config = dict(
    n_experts=128,
    routed_scale=2.5,
    balance_bias=True,
    init_std_router=0.00894,
    lr_router=0.000894,
    vocab_size=16767,
    lr=0.0111,
    batch_tokens=65536,
    train_tokens=276200000,
    dataset='wikipedia_en',
)
Below are experts of layer 4 (counted from 0) of a mixture-of-experts language model. Rows are named router (the router's row for the expert), gate (a neuron's input weights, with its number), up (a neuron's input weights, with its number) and show model dimensions 0-191. Each number is 500 + 25 x the weight over its row's rms, rounded and kept within 0 to 999. Numbers have three digits each.
After each expert's rows: a language model's description of what the expert responds to. This comes from a sample of Wikipedia text that the model never trained on.

# expert 35
router:508557499508500510492545504503519490524474515517526494487439486492515481492529497520487521479546491511487491524505503508518538503469495487475490512515529491469466473472498487502458523488470456533567508484508485536506501541443510519509531505505508462488453559467526453474484522486529481491484468488517526484462521505498511495483522521475451513496529470483509490539452511493490512502501552489491516481476508508513539470523514517465527529536529565521476467468513457518513545486489521481513522476499471531492511535531491487522495484512485507480520457502489439541502504478475475524
gate0:523503505494503489468461510490513491527491488488491472512479482504522484491463515506480516487496498523514514550466482536527502463491542494528492509504450459516491494527505515491511482488509541479528484540528492533492484517481490553476504469469534503487540543444511514550520543429504517501538471457506487501509516494538491517507523554496499492511468494532479485537483473512531505484500502472514506531489494485464474500512518450503529544513534460482503564514494499474484511490503473496471469495509531448517505475532510494498484514530505542463546553478487490461535520532542507529
up0:533456484508516486520487474472515486510504510450520525474477514500497468481507493563495508528462491441526448487499504546507520530521502474511500477485476512520496528471494479511561531487455494517498535539512474512497459501552541516469504494499459489482510532504515482509517507436498502514496508493512520527498502474505490521513525489519463504511462537500517488525522514490442506492482516529517516549507482464525505501528491500530522508512507552459529494519538466493494517488514479516506528499546514468477502485514441505479512499542534566504548483495496503482522553487550511513
It responds to: Clause-ending commas

# expert 16
router:500533503504537506509537533515521493507482524501518498464519497504520479513546469516462525468513491547499492523492522517535531485470489499500528535530494449488476490458533497528488546484465490559497474489521503495513499544463533505520513542489527464463498487462514459466485522477503522482491494505518510466495499512457519472478506510462473504478521468508465533489487505493521550481485509477482561465476538531507517496511535515489550515533541554510498488497523493508527528477472514442522505470511480504488536531542514461522479442502516502495478492482496484504508516506503498565
gate0:467482510518468492491535483546469479463478474498513523513540470485515469495537471501547541490471495562494516482474517480479527540497546484497509507459472495488471489468524534457480508476519513530497491507494550482510523522503512487545487500507491492492482464486472465480460514475468515495539507510486479486531488523482510498499467484476488559526505529528508523443468513474482516525481512475492515474524544505478516494487476459514521498541497503515518462533485508505524507493495531509521545524486555482475502528522523471539497493521516503541440523494488438478497517549508535517
up0:485493492485477494502520475484522488553508469516478470455547544481472461471476509519477513437497490540488525484530523503546518487525501513501535475508485504485475464418524469476519523509504479516514507501482530463498520474527461492523518541469525555474537493503535486521477526494522502531513517437508508513509529497488496493510503510530505544518527471506483508564495517477494504510486490511517513501488522482521508501520527538544507458514518491500498499529508593478511479496479497472487490478491519488490533489503503501476527516506491509491507514525455540440453476520517505484
It responds to: Biographical life verbs

# expert 32
router:512507457538483493516524497504529509479478496487510471493447483522529513539525501492453508472557510542507463514530545536517511474484469483482542539538522488485467474464536466500457533494494489516507467478527482520471507494498522505550523537480514459476506508477526470488480484483534490461475483508525509482500489512504512494477506559463488519478538496500496510507470512501501522478481503479476523475492483539519544462492561528523520521533517540505488503478526489514510518478478533478536524465506474534463518501525494464502454477497514501478510481454495461516480510460498483557
gate0:478488502451490469521497507490548564437509481504518473477480474539503510510512513496472526482525478540520483525497522482514556507509486481493551514508486527489491441481489474484482535491531497484500476487559524499486515520498511464549503499451473471481534502485564494493493521506539481491479510524486502474533517509498485517506477522494462501505489535497520522500441487492553512519490526568504497497484507532567546535519508507495509513520516507514465513476528522484539487524503485504499500478491475504523472512511426501514493494513455500501495508448501520505474500472530529496
up0:473475508499530510530461489493501536432492497513457506471505509474534525463519491507514535457465491519500512505472422496522514497500479517530475462504494476485502492495510495515468502478463523519499485514496493514535515501539484503504495465454520525552475493485501551519535497497496488538537503497503511484470536505482530523513487468502483505519513492526521501514513479515484497490464492434462521531489539534491504488508475433496512532495468450498435492547540542473497521490517493481458490532475484531469481469504504506492534540517462525499499530501536517466514490460507525493
It responds to: Place-name head nouns

# expert 63
router:503531469533501518528537520493532475525490526447520497506458502501518478505536466519482493467504491520499474524503508554518550510483482501492508547523528487479461490473505478543492500480487483541513501477514455555497514540487530515511542522501552462490504516485555475494453520481556494497487478522527531488476496483485520457443531549482444485494517474519491494515498530500502542496495539451483496492503517549509517497480521526483531523512520504508493461458528492525511500472494511466519498485502515541478548524505499504520473461485505494458525470449499499500503500473498488511
gate0:457481473451531479465520496461505519506495515492458497491478499512500533481514514551471535517474466464453541488520466514530557520513504467443514500519506480496532519522500538498493506515488488495475507473525522526458477514558497495464505514490522496514521453501533435474510556536527483522485498517502470543490515478501548537475507530451493504491493505494517517500496483498547463474460484540503472468481499518486520515495500485526498522485460504454479467483489495484513464486463509463445501476482490490502449478467528514503526477483498497497493442497502497502499496491523501488
up0:526543526457491535482534473495504519501467454509506481472521515488499477508483501501508481446564497488488493439556560473469514527498505515521511476516507466489504510513476516494485518487532480490488476463503538482498512498508514477499446455503488549458471493520537502481484493460474495496482472498513447485404469526541478493506488485460504503500499506512482477533522505480494474458502477513464516471525493534471511491494536469498522503481471503534505502483489522510492520539454486480512512463506493476476448458497487510464502469496514502525487481474503480462515477508474471497
It responds to: Time and place prepositions

# expert 43
router:506525484513516486526537508497509481537460508488524469493465495485525483491554516517493527473544506508487477540538505511516507477480470494493525533535558489481474496480506488497482517504486455532542498435518479533492508519469515519502562512479536479485479509466520463466487506459536484465472442501530506480469512519477498502479504519461506503494499488507474543515461516506497510485482513478483506468459506518505536460509542530505523501550537532519473486480511489549502539468483528486525529462501477542494526524504490483505463473512529500471506472490491477550470508474493467542
gate0:514484538468520480498483522489479485496544535497472547463515484495530507513479526459516466477484489476480500525488481525459492520536488487484506506464498477514500504497501453490482434470524460523477494545451506519546505497472529501507500488507469545530495497477516490503444516493507510531462525490504519496522482552550510455505481493488494559504496511517500519481476512499489496516511498461460515494499514509441496471566472506476488487521477541522482512488506484519488474531531518510515474495476454511473492511508509495539530476529495471502496490510446506545492476496479566443
up0:482490468525500493488509454538528486556516542482549478487480516460496475498559477483509531504528479480558490509493499534438492499548483511502537525503457516538499466506504535501538472548484509490505451492503487503476502484452515506462490532487530508503486506478442526528489514505488510494560484492501490518501507457526528514476518489478488459522494459507496516516496515500477489506505468475464521448500484512510455522516513444471504504501515540485527523506504499492517523476533506518516526498483531518537446476468494505531466505475511500512503551461486511501467490510521546495
It responds to: Commas after nouns

# expert 10
router:499542483554509517499527506508491492511454512478519493474496443500518480502526498506490514494511520536489491524530539525538510460445482509517508530509576500478507474452525482513439519530465505509516492453529500509504504511508510527528548530489515465491482506480526483499490496492521484458463476495527530481471526513500510490476550526495477489459532495473490521519473535494511497487475507452490512471523508522518550468523532518505503532500499506525498452469541506519496525427472529499537540490496479512485553508513516483499483490482504516476538492473475507520468530488460483537
gate0:493485471535503464469518519496531477467502508541486522516488465537479517532511488481475565476499470477507495554531526496479545472474468518495456514529507521509519522504474496529481523502498479494518488433512518504530455490495531494505467498518538421498510489552497492503513507483517514490541504496453459475487493518531514482497511518504531525496497505511509525492533463460465496472459505504518528491510506503546539503494533494515479476500482487532483541529506442518505504520530514477479467495509472468504513499473535499487492449504526488501528496452521509479530477563525489538
up0:473551544483480537474482532512528495500522512529498475497489548519487459499502486506508477502510511515478513453485488480496523485546529512541528509520514494514523514463494503511521486485501491484458493525496479513529514541483540492490479503469519499506487492539504474525574505551542554492527452508471500489469413508501533483482480452500490488490485514472503480473521525533530501458510451452492483516488501510481474484493469451482509495463504538528533493502507474495494467514530476564501497484505518451542501483454517517505489485491488476527527474533475488486522500520518500492
It responds to: Latin and Romance endings

# expert 51
router:518521467535524489502530481502512518531479527488510501487470475499514498517511486514482523456526504527473468526556523519558508470476481499471526529538536484481508453456508474522482513503489468528531494468558489509471545521492515556537513540493525449480475500471536458489503488476499498483490485534524516473456511467488538463489516519458479509470496504503483496514497541500493511485470521452452503461500532520531518491528526522505499499524509520536465513478528507528519552498466498494527518488534453506486526518508496461523479474504517506445513465494488491504503510479498478544
gate0:497503488488517484550511473466477474484502478520527503493501479485517528488517471520493539494473495470468518529470478458501497521545529545512459477504484483522532496498459516491501465452484534518429509520514489529531499478507502436560490508541493490453473514474553483454468492507467514487488534484481529497545525499503513463486503525471482459526546507507512503485491452464482491501497502509462466483467465499522473470504484528504477511540550439487480531508552506524491529502494524505490496555494487524505499521481500516510510480517493497516496487538527515508495514515477535483
up0:485533497521487495457482519491538507447524493493502518466500478519508521514490510469487522457485472534491469463511586433490448457531445524524486477501491488492466477484486511558498474499500459507527534523454523483494497492494520514475519510477476482522508519495524492522504502486498495481487497497510459500496507511523427524526492504522480501491521526532488482492504531500533497480467447455499515510503502476517516553530493529506510472525498514515505527495455465485498526488499520526546484534485521479502542530459506461510503494462473520463494485527499487470554487469513504521
It responds to: Capital letter pieces

# expert 53
router:500536473514516499519536495473492514504428537487521495488468478478530492491516541533474501480516486522476488533542520517494496492498472466494517509545546502476474496490506493513466504503471492545505474483520478541459518517489502512515549512480541480474467508450531484485493492481518484487463482529565522477451490507501489491479540505472489520497508490525484509518479545502510520480441500473482501466474487504504510469502533527490502524507558513517462472478500463531534516484475527484527527470522487516486552540521486442515496475514503515456489477484476455541475537475516473511
gate0:534474552515470534443483529533492531514487482518502478538511491517444544501462436535516521511521488491485502513508546484474517480525494501504478513509466467484532492519474531503510524523538477522499475533495487522511508503504511494517510484509479467519529511494475509508483528502548495523506516514506501494485533532511551467495520513517522505520476470510503455572448454494535479496460477530489511503486474455475565487489479480471534512518506512527475516497527479478500466510492484491477525474466516491550476505512474489481517517522501511522475546517496495480466490474441454505
up0:484506529514507517514505520512445482520487524532537550471457456438488500494493525487504523505489513505492529540469508508490550487526490498530484489454502489494517505543473496518491522504517468525457525502502505473489552509551517549454522529505493500513512519496504521483495503521513464507488505437498484541514493499492519476547513507479497552483472488489515473474478518502456483534476522511533440496474516526534504463544493508502529483505483518482499468570489548503509499475449523463508496503507504478479506551501512458488496510532481510479496473553469512507497495459482512470
It responds to: Coordinating conjunctions

# expert 22
router:480539481501487493507520514492538505532481541488491467482484493494507511505557506515493489489529526513486505515515559516526538498478470478458532541526535462456507456500505489517470515500450450521508477459511473545489494497501493516507520513484522466457459520469540479458448516502502492471469469507518505475466516483485509480466499522473479486476485481502481507533479527484502519490467529449477507480500497497496493490476530515499520518485504544516490445466514511506535511498493496472522512482492449543496501518533477506510484441492505518456583478477503493505473535474467469506
gate0:467482513512489518504500490498503514436484471488455511484509504517459462484487498512490529507502486516484505511499515523524534504511533473503521520525472538443496489460541504490525496531501474532469488562481514484525543485532477508518476551491480505503440473501495494512477529542481517466503505510501466510464476513517461508483528537509477508497483487471518465459494511480503444481481510501536507510478466471506532509480540439532552520516493502471534480469529510490442523466524494439517518516516556504468512479483500518474497491511501453471521536505494523513502520493490536529
up0:502522531541486515499527521536491511484544495488479478502488510484527456513513521486518492540512505481450476468475510477553489485527485495542533531477499510476489469501517480497536468552518472497510498499474509542535518504481530514525509529435484508478440476522489504460509489510528474537512494515528529516516496516450485500511533515506479503445522501504452513553485483508463510501486455487522518498494483540492507485478479475502490524506498547504527523542505508496473539473572497533496494477526523488473528485454535462496518523474455469515502541543480528500498511482498499507
It responds to: Of after nouns

# expert 26
router:491517507543513496515520509499522508523492507469528505493477492475528522521544492519457531504503507528487477502523512506527501481489490472442521503525516477472501471482509474521492531493463466498536466487542484507485510526448520521518531536482523483448470546465543455484476517489508494459471497491520521464455516506508522480492573533485501507479537494516468498519470511484513530486478521492506507481494523499529498491517511502526499513540517522540469475463509478502537548487483515466507499482507480530455517576519497489543459488493508530489510475488487461556492521488459468544
gate0:522522533471494521515514519522479456499530501487539506487467512504473495513499469481509502491502483495460517546501518476481498491531506501499465471511460518500475534457448561496542548449494543520487515497501503537478534522510527520546466497510485526518472476503521466492546524501493474483488464503500482493473545552444460528501488475514460507487484478515497499497503524527545513474523522504507458509507471504489517497469502523503499456511512455532486507454482516507471503479521538429488544519466522481503477497480461501509516498469486505515544518543505476529524513528463501495
up0:481510490516481463493486503514491502448483476507516488544511475498476496509481514475515526501527482492498474495493504544573503530452522467453542534477477490455506502503504534508521517488488477477499500534472495518473536463497482492505515538527513483515512447490470538474477475546484495535465523497490512531521500439537484515485499493538537498472510472483506495496504477509501451515511469515482527505505531456503537516465491495534511544470469527485512486489453501507485479513477497530490479513503471505455527471469520537507478473545496501403490492502496536537462508485506509512
It responds to: Digits in year ranges

# expert 8
router:526510486508503472502522494500532479491491491459519495446447488481534524554512496504448507464515509548467473531538530490530540494471465476483523540536534484494462492474533452509448516500495477504538485472497490552455511513484518531566509524490507496501484514470551470449489512510516494484491467498530521471477502527473522474476507517483459517459519486498495496501451526507516529490489500475483537497497496532522560489491537523488521504530511536519494504481520479525519527490494513485527497492514464526499521530516490450518494466501484514475528486492480491505496517470468452515
gate0:532517471468484463448523496561538488505484487521466523467482470494502528525510507481490480508499506505500428519513512488512492444474490500532481473544497449488463512475488465501492501516488487506523501509476518485518515462527521494449466466472505555486481501494548509509512498474498535483496488450476502491463496478489497489517500477506527513469475510511480509489445495547492574488509462493500466502518515517474508488492521501520520477481484557516512510508488506506548538556488475564495508492452469510480536483541468482504473513472494491482482533485507527516533504492488498472
up0:512505429493521546476475489532507478490469492492530551528488522516484491527524530509515467467503502514516482473535502479475494490526479509528542476518501521511543476481469457501508507473537519509527504517467541493518516524516516503497492475470483498504529470482530497486496473537491484432544464512466474527491471495469493516454482479478487490500515457487452520503497516486517519491536467547493512477526506470476560492537553537527525480474489512502534516505484532506504518487495481509520491465519463477504550473530475463530509492545515553513515520500472522495489515516514474453
It responds to: Organization and group nouns

# expert 48
router:513518468552498511497513516498507501502481540452526486494481462518526472505522505516490523491525533554500495520551540516547526486497488502452504513514512453463476468458502490517494516516448492516543499493540447512490521531484534534522539528491510461466501535465537493470460489475527519477495502497512513484480503504506527482439520514468487517452499509496469516527462513501491534465491522480472521502490526515521529493528540536502506504529543536531488491461546491509502524455497518493523499478515494506461531523520491497511500474491495531448509486492493452514495537480487467539
gate0:499491482513511518489507497447489474515535548490468478476514514513494481502498461489507477474505480526497516537564534499490511479512542552517505507485545522546445506518514488502499486528506494524523464497468475503541533519484461509503506501513528497497484541523477498465450505492471526503509469485530538481524515487501477491489527533490520470519492537547477518520497565517507573495514508509509498494522483507538510496502478473452521499518479521478513491491548525520521496498524486491484534481522533473523524504531451572512506560500490453502509494486504456550500534494499481508
up0:525555510534498492505467489495508515492478488442484509532510513476511458518486480521496508497510506524476487467481508493497533512481441546578484493498511495474477499534535501532494494523533492505499546524500510531508458515503528492513516503506533476495544458498520509475546457471477531484511499493503474522544512477483461510472532495494493541517491509462538498491533472520503514520477475469487472516519504547517479508499487518483511548456527485496532537503541504460459491513460500525526512531519436464488509465523479460537494470502487496481458452511472507473485530498483515487
It responds to: Final year digits

# expert 38
router:489515503545549500554507506468546477538490555497509493475493475511517489523530487525442534493523504516470491513518522520536527477470489480495512517516531479492466465485511472508476548491447486537503495481526474546475514505463511517534518517477500470487451514440528460464464501460536494474469449512520535472458498498480563490476511527479474501480518467519448535508488521503518523495480504488494506497490523517527527471485507525499512510514521535496494492463538496530517522487489554469501511477502484511468520533522506478524491490491510500468513477489471485513459476490488487521
gate0:557497508474472500491522505480473466485504509493545487543506454532556495550530529478481523447518505521491497492504526535525528477532485490452415529455521497515531553533517507508540497518530500510493530487522477491523517488510462522533504519520533490487512498484437508493498529504492519527485501495523525496518487485518526527477538541517510491488508470475513498507430520476507514488507497489493530465509507505481512475464517545503567521480477522478508499471501500468481541512502488489501503486479528504454512463519484447482490475501516500535511522527531482500542505502481482491
up0:515553467536534518488496439494491517483544497495503484464488525493526494539494449500483469501535498515495480454548489492527501478480523516489490527514495489477530505480525480505484514496507550491493549505523506483505538487543502514479505496499501453537520543473491507466494497526520467466441473472536524488532540489492541510522475521466511516477498461505476528457468530507515496501467490513483483525511498491484518494516539540466514488496524534497489442466514492517474517475527486513473517530504526523445495489515496474484516486529495532532437492539496539538470506499488539468
It responds to: Surname-initial word pieces

# expert 46
router:505539488501520469505505523504535462505492500500533507497464455485521490540545506530481494492534505510475453545502527569521495491487457478484497527507535497483466480464527454533448532489480501533524447479529485517487495522475515522516524524496508508466488512482509484493468531499522496480485485516552552471491557502520521471495515516463490530478504498505476495530479505505505532485491524476492527470505477519529537474528505505515500516536532518493484481510541494500504525482471518495544487469509515509476546522548498482514497441513505508516584471473475476521486528479492475518
gate0:498484467517492511524483505495504505474495487512510508494530532523490520470473483500470555490525480499464492476513494543554523502484513475482517510492553450544492484506479492495479483559494518473555516506455480511467486515489528494539511519505470521499529466537491500473509518483477516586491484541492510486472485469493466503453481501512485514496482508497483521475519459521452482488493483529514484537496472490535472507506461542534508548511520503440536500459457460526463470464520508485517496460491514514490529526492473495534528503548526496499474488482498516498494540496461499519
up0:510432526516489458519488498490512475491448480476485477500487524470460530518460539543469461486483513521478504545482522515510486538520472476514512469464501446503485484511478508475480521515512553530510501499512518485495476503486543532501526530478472534482500510500502501482502491544523502507517517563480503475473522502503506480448489475522486491491534510536462504490479505528482460456544518459541507456462511481488501497499461483480481457511512528527473544530473520507457453521514506497474525469505534532482469507550506503546509475542472533521512511497496494486512486497510514496
It responds to: Infobox field labels

# expert 34
router:486560478504495498521518536493507496512487519504515488446471454497522481494501506498500541467496491528507485533544508546503514473493460477482534506487503464458509465483540477534481516502459476561499460462536475519485526516478514525536512540517527492499462532469504478514507513482535524479463498487497563481480522491500534466472507516485469501501519465519477511527499494506528525493472537491450494471498519496513512478514511518509512512513560508502499482480525458543532533462505508476568522478489493503503549542530493492494492489489501514478536471474485499558482525471470472504
gate0:505465521509485499494508492533498460514471485534559506465522471492497499472503482542525497538478483475480488481500527461492505539477546484506520475518480501457523499577504494521447492458531504485496499522489542470475511491539504498476483495514519493500510518503519482484534539462521518460484514548498495527490524475519467473529513451472511478495482504493488515503468443533510459466515498504464554496472495477502498503520530517510503441464538464507474496476489519511491504500511465492477489458508532498492485557505488481469512496507499520535539445492464522511503466529548521514
up0:541467546479528498498482510503487478563444467501504544476509508461541488479535501546530484479497496515479521471522452467494485544442519485518482470546491496519546502545477501465488514448513548515484553476484521476500485491491500498503479487454463481531506519506479507466479485506542469493514475479513467518445495511447497475504465487500522484531513509445509507503496533495486485508508469481548538508457506518511522512492471513486496499472532510506505479460537511500516475491496474484489500490528512490538523500494501538496464532512522489520487473514488494490497495528503527439
It responds to: List item bullets

# expert 2
router:500529474541511483491524491516524522497487551505495490472484495494524503560516483535482507497553535544487468528556523520522517480465501488496512511528526491476478447505478476537485532505461473505507504484549487529500540510476506541512535508502498480487500547466508436485461493465527496483457476521547531446485523474487534487486517550476485502478509470486474508505479529501494524510476520478482513505506496528511518499526510526477516518530509525529458486455519500542517507496459541476536509489511481512476522542526498484515479498523538508468506460492492507548443511499495482500
gate0:519474488504450512464509511534506512519456495499498513491497465473457503466526506474494514501517502531540499524523497501468540499504512460505468446490528499494506532514496481469463500494506444483571497491487499473534479493488496500542506510458453524499503465484515478479520469540536530472506527525529457475503511486498481503478509532472534503466495458470531485496492501436479514478535478500430500471501525505468556476509505524514502508490538482489484471533454505464493487474486521497530504508515479481475509463501509539498466532447505478479540505479492494474484512552500503468
up0:504517507489511471526492519475504493479495499527454485472467528473474500486460482525457519527489505525501545484536442471522551517500440487518507506525512527516544486487486520493526506504464537543473482490456501490464523505499488508518447540522495488484500458544521516535469509471488468479476489528521498492491513476519519505528549518496464466494484472509499484492542488474528481541477521551527530464492502522561506521484522535503507488557465508527511513450526498475506528497476488481512485485496553513547483492482511504522481527516494514449475500535509543490500508494500525523
It responds to: Initial capital letters

# expert 40
router:478526468514530513521504537491500521515484510459514469454499474467500491493530510507489535478545508517487495545495520530524567475473480508503512524550498447478483471480530490543479537530487445524509477474517492546505498511473514532514505535489531464434506517455537461462478495489504480480481479513502514481467507517497529480468536515467465493469492481516466491495498496519516561466489505479482491494490525512517512508502518498509519535537527541557479469499506511515545493498490517470533495490501479536493525513560514491535482470522490507504506476469469485527485519470498484534
gate0:477479481508502498542502499499500514518472500503483498567532518462500532561584531491469522471482476485498497550438489538499484473501521491462458484517462503486503508460509526477469489552518507482525441478523482531487475523487494532463439494493482488503491515498523496485488506503520465504507505480489543498527464497506497487468455463516486500523469504472484507503522456539474511532485479492474509479488530476498491538505475544482485501499505528479449485520486478520496514475506537476467489539465528495462525493531480517500499498490512505482504461476482508506486498484559457497
up0:511547520502470488544471461528478520507529482491544515512458499493510475503487476489495484503502496560516479495512484489455497469516528488485486497519542543494470485488507506473534525528515497467481493491514501514511530521557518468496547482523497462541468495512496506513450498521483474503517546507501518480529559492440500496492467537493504511562488505443483507517474485494421474541477507487473497462512491517538493508519532496501499502524487496508445475506453516484506529521481502515525497474525528502466492500448494512476460511518500521492491494505533452488494475542480455493
It responds to: Career action verbs

# expert 3
router:492581492506523518521565505502509476517462511439498465480452498517526504522534507524479564500521518527519472549521499528524532464503489499512565534536493467492514473488509498529493499485472476539561475493527496505476520531482515531490519505491521510492491527488531478502480519470502515472458496523564513477500490510505513483476516521471471489465507486497468498519490533497497548493472505482481512482489493535519500484498525512491531496498527504510483481489512483551546529503482534454527523481492453517494539520511515461529490469502475525497538499488483499498500516500432483518
gate0:524478522507509511468517466487518503481521491490480498523502483500533455473529501533480493484530483503494471539490472527478500471536509514514504514510465485553484466484509491488535496519501528467490487523527486528469470516529507508461511510498484513524525560478485543528472517460520455512480486556521510521464474512546523483533502526546499460522468564522494483513490530460484506496508515503508521479482511515514457501538551481506541488510583463480515495531507506478512510487520506478479472506475525546523467486503498503522505519483491533451459498489500509462526529464476528459
up0:494512530492509527522493512496492505489493507534529517553508503531482513518475451517512483481508506498492531546529526496482466500473488509481500506481500501466487516491521471518499494505465491488515469494482423477538486533515512461467509466464579485525498464526455511492483503512484459513502457487459461470512514504500518486459480532512513531518476481485516507528485500512519508494505504444530525471467478527493558518495514482475520507496490478464489485451493563523469522534514521489503539479492471488454502516501462528469513503513496512481484547449523529450517459501481468526
It responds to: Copula and "as" role

# expert 45
router:510538517524529506472510506505521516521488520473510489495485505522511486502506475549475511496514522530478447510536527518521523498466440481472502535511527497460485490496504479517477562495473487497494472497521477548492509543463519530496521508492505463483496527455515447481462520452520491481468465521546532447466544507499530459492540513497461526479500501491471523512470539497541540497475504486450548465498484524552522495500524519477494503502530516547477483461517471515510522485451513489513507482507468521498500551516528469530476507515502511492510489488513483499481516495493459536
gate0:480507476492499496487536478484498502527510474496547525475483492537507515514492461478445461480494482504521457500517506456498491500523521509504481444541485497521496516462512505457543487495520500515489451532539480526502527472488522502485490489521550507495508526439482491480539504483472505534535507487482476487443474495512540490552541505524500504464542495495471500475543487484472529505488492552491477522494497447501454518462530470442481508472496493511500514458473517504498506453495510505480509475523573496488445541522511512491473479471494533509481472491501473485499484492487481498
up0:480495508507510531481472477501508493468472485479554500454507546502540484471514515509460488516510516477495494533465481506505505504480487466508497508478492474460482509482476511482501502505558513524508488511509469479520513496526489493499476505503506493510505454521504422459501522509515476456480535474461515455530506512528520513513513551519439504496523495568534471480468496481504513452529536495528477500535517485448490484512551519504478479486489498537518514525479438538538474491496508483486485562511470479490506534509482516497518503489482520537520551482498503501449506474546504487
It responds to: Table cell spaces

# expert 21
router:489518511528496491499522491491491516510485543477531481490486479487508500515524475521497502506526511551470476537521506532521514499487466486486513522525522474490485473495500489525466523547436454504496472473526469519495548527468527516518540517496542456479494497484546481470469514472530508472479489519518528483453527481509537478436532534505483515462517495491494511519463514497514511495494539462490525473504503519529535508502559542475504512513533547532487486447526505505508539468464524445512512482494466509470505535507508471510478483510536538482511490490509466504494509484498432520
gate0:527516528489509451468520516478487502523445481492514443487534490516509511524489500477503481474473527492442477500538465508494487511484526477520512497535482547471502523490549505545455471502519488461542505516493488486519503502430523526538495501463507507515537514495484503476518500498529529519562487472521506515484487511490480501495490497480516502467511551487516451469462505495501490496466544506454499489482489495443516552495494478509491505485513485462532523535501485484477446520486520480501493463512490508490489499538523459517501535536502499457485504456492506514521467445497448484
up0:522490505472471532512493494506499552438528508485501440514494486507501497464494495523510486467490494542472466522501472449484473496472494466481529502466497492508473500505514502521458498482522489489514501523492480485521502505459487498537533557509496453510487492534516489481533499512487545475520527542508535481456475482516499466459466511500486512523488522499571516468537491494515473488513488512451520484485498510471514534504510496527475528526510489501476540501507525526501525573532521500467485536488506475487479523513490461486516523533472511461448485491556500464490483446473464516
It responds to: Inner number digits

# expert 42
router:515518464509541476536510495485508480532468553478522513496482476484522512532511480518478516495522522521452490516547503544536545475478489480495514540524518471496484480478501445514466512514479489522527489484536486559486507518479525525531513506481505484470475506449521487474449501453542470491480484501511558474477528481484557481481525525468499473484497491512491507523455507494500538488454539475480509486486532510532528467527504519482511497504517521529485510489527477509520536505501517453527506469544498506475519557542487484517469492485505503478509439490481495516465512492481473517
gate0:459479546518530581457477441533456512483489465466486510502522491477542488525468490508499512533529490512478482496467495507517516479487487492519524486462466460523466510499449531513505498541487538521517481490483485528508531487498504504480465509490508496491476516477488535502508523498537469509453504533463505505485507490502524560490551521509487430492470527478488487458509486486513496485472496520516465459539490494516495524499500477536546493488531511511513505497514446494513545476479507494453477483486502480491511518520478507512453470559479514524487520560503513477508481501493508510
up0:463519570530509546482445464507529483491491532504472471466508471494472508475502481482461498517520541518446488482483509479469497497525561483482528502474483507522487507503508517487547519523464509466512508453468530464476561508449479533501478513505510542513546531510530523503485514473474504484491502554482496455477527483487535506509485481479480488467499498513483480449514521502508497528481501489476490513514495476464503538514450463492546531497482534561451484508480514472481482508462508499480487518520512497506477511469485503478496481521489534511499505503496517480459483465479494530
It responds to: Capital after heading marks

# expert 57
router:514564507511522512533537510498517512502468525479517479469485482514524492526529503491479549499531525512478476531531501529498511512481482484443512495525534489490492493509531497552480503513485486510511477463504510522490504533518550522535507534498541467487496532492517479451484498475528499474499481537523532475502511482471520484483549532496486491453501472476460518535501527516500529491484529435475514490496514519513492488475519536517527546502518540523469482516517475514557542458495512479502520467511472503481536526538538482529483467518484517486517503469474475508432488463503454511
gate0:508517493477515482482503518528541492521547503506512524526471520480549492528504452496436500506509476494487475499487534487469500478525500487490465435492466502543520540507485476497471473481494537485487495487451477459488499493507498480545450532445475488506492475475480508474468478470520459423515532538487501490497497544491508472537539552522474505480501466536474497468533489490488533517524520514504517517502482460508493488527557533496506537489490481522472533485500494486515538499473524459532490505504535512541477508519507498481493463508495501508481556506523492495485504541491499492
up0:491527546522482499505511476482499485486515492516506460533524464525490506469464495499490501481527564475518500479503450526525513496495533481512494494456484504514499483479471490469481528517496509513473482510490485512489504530525501553494540483520517525482579527495527559519517506475448474515476526468459492500518485495470560514506467500532541510491497511494564478459475524506468458494503556467549470503489464538479486487456499501473530493520510499482522497527525545497507504472514514495470502521481510478512515542521458480532494518463508515504493447512500473522493459517504517530
It responds to: Infinitive to, prepositions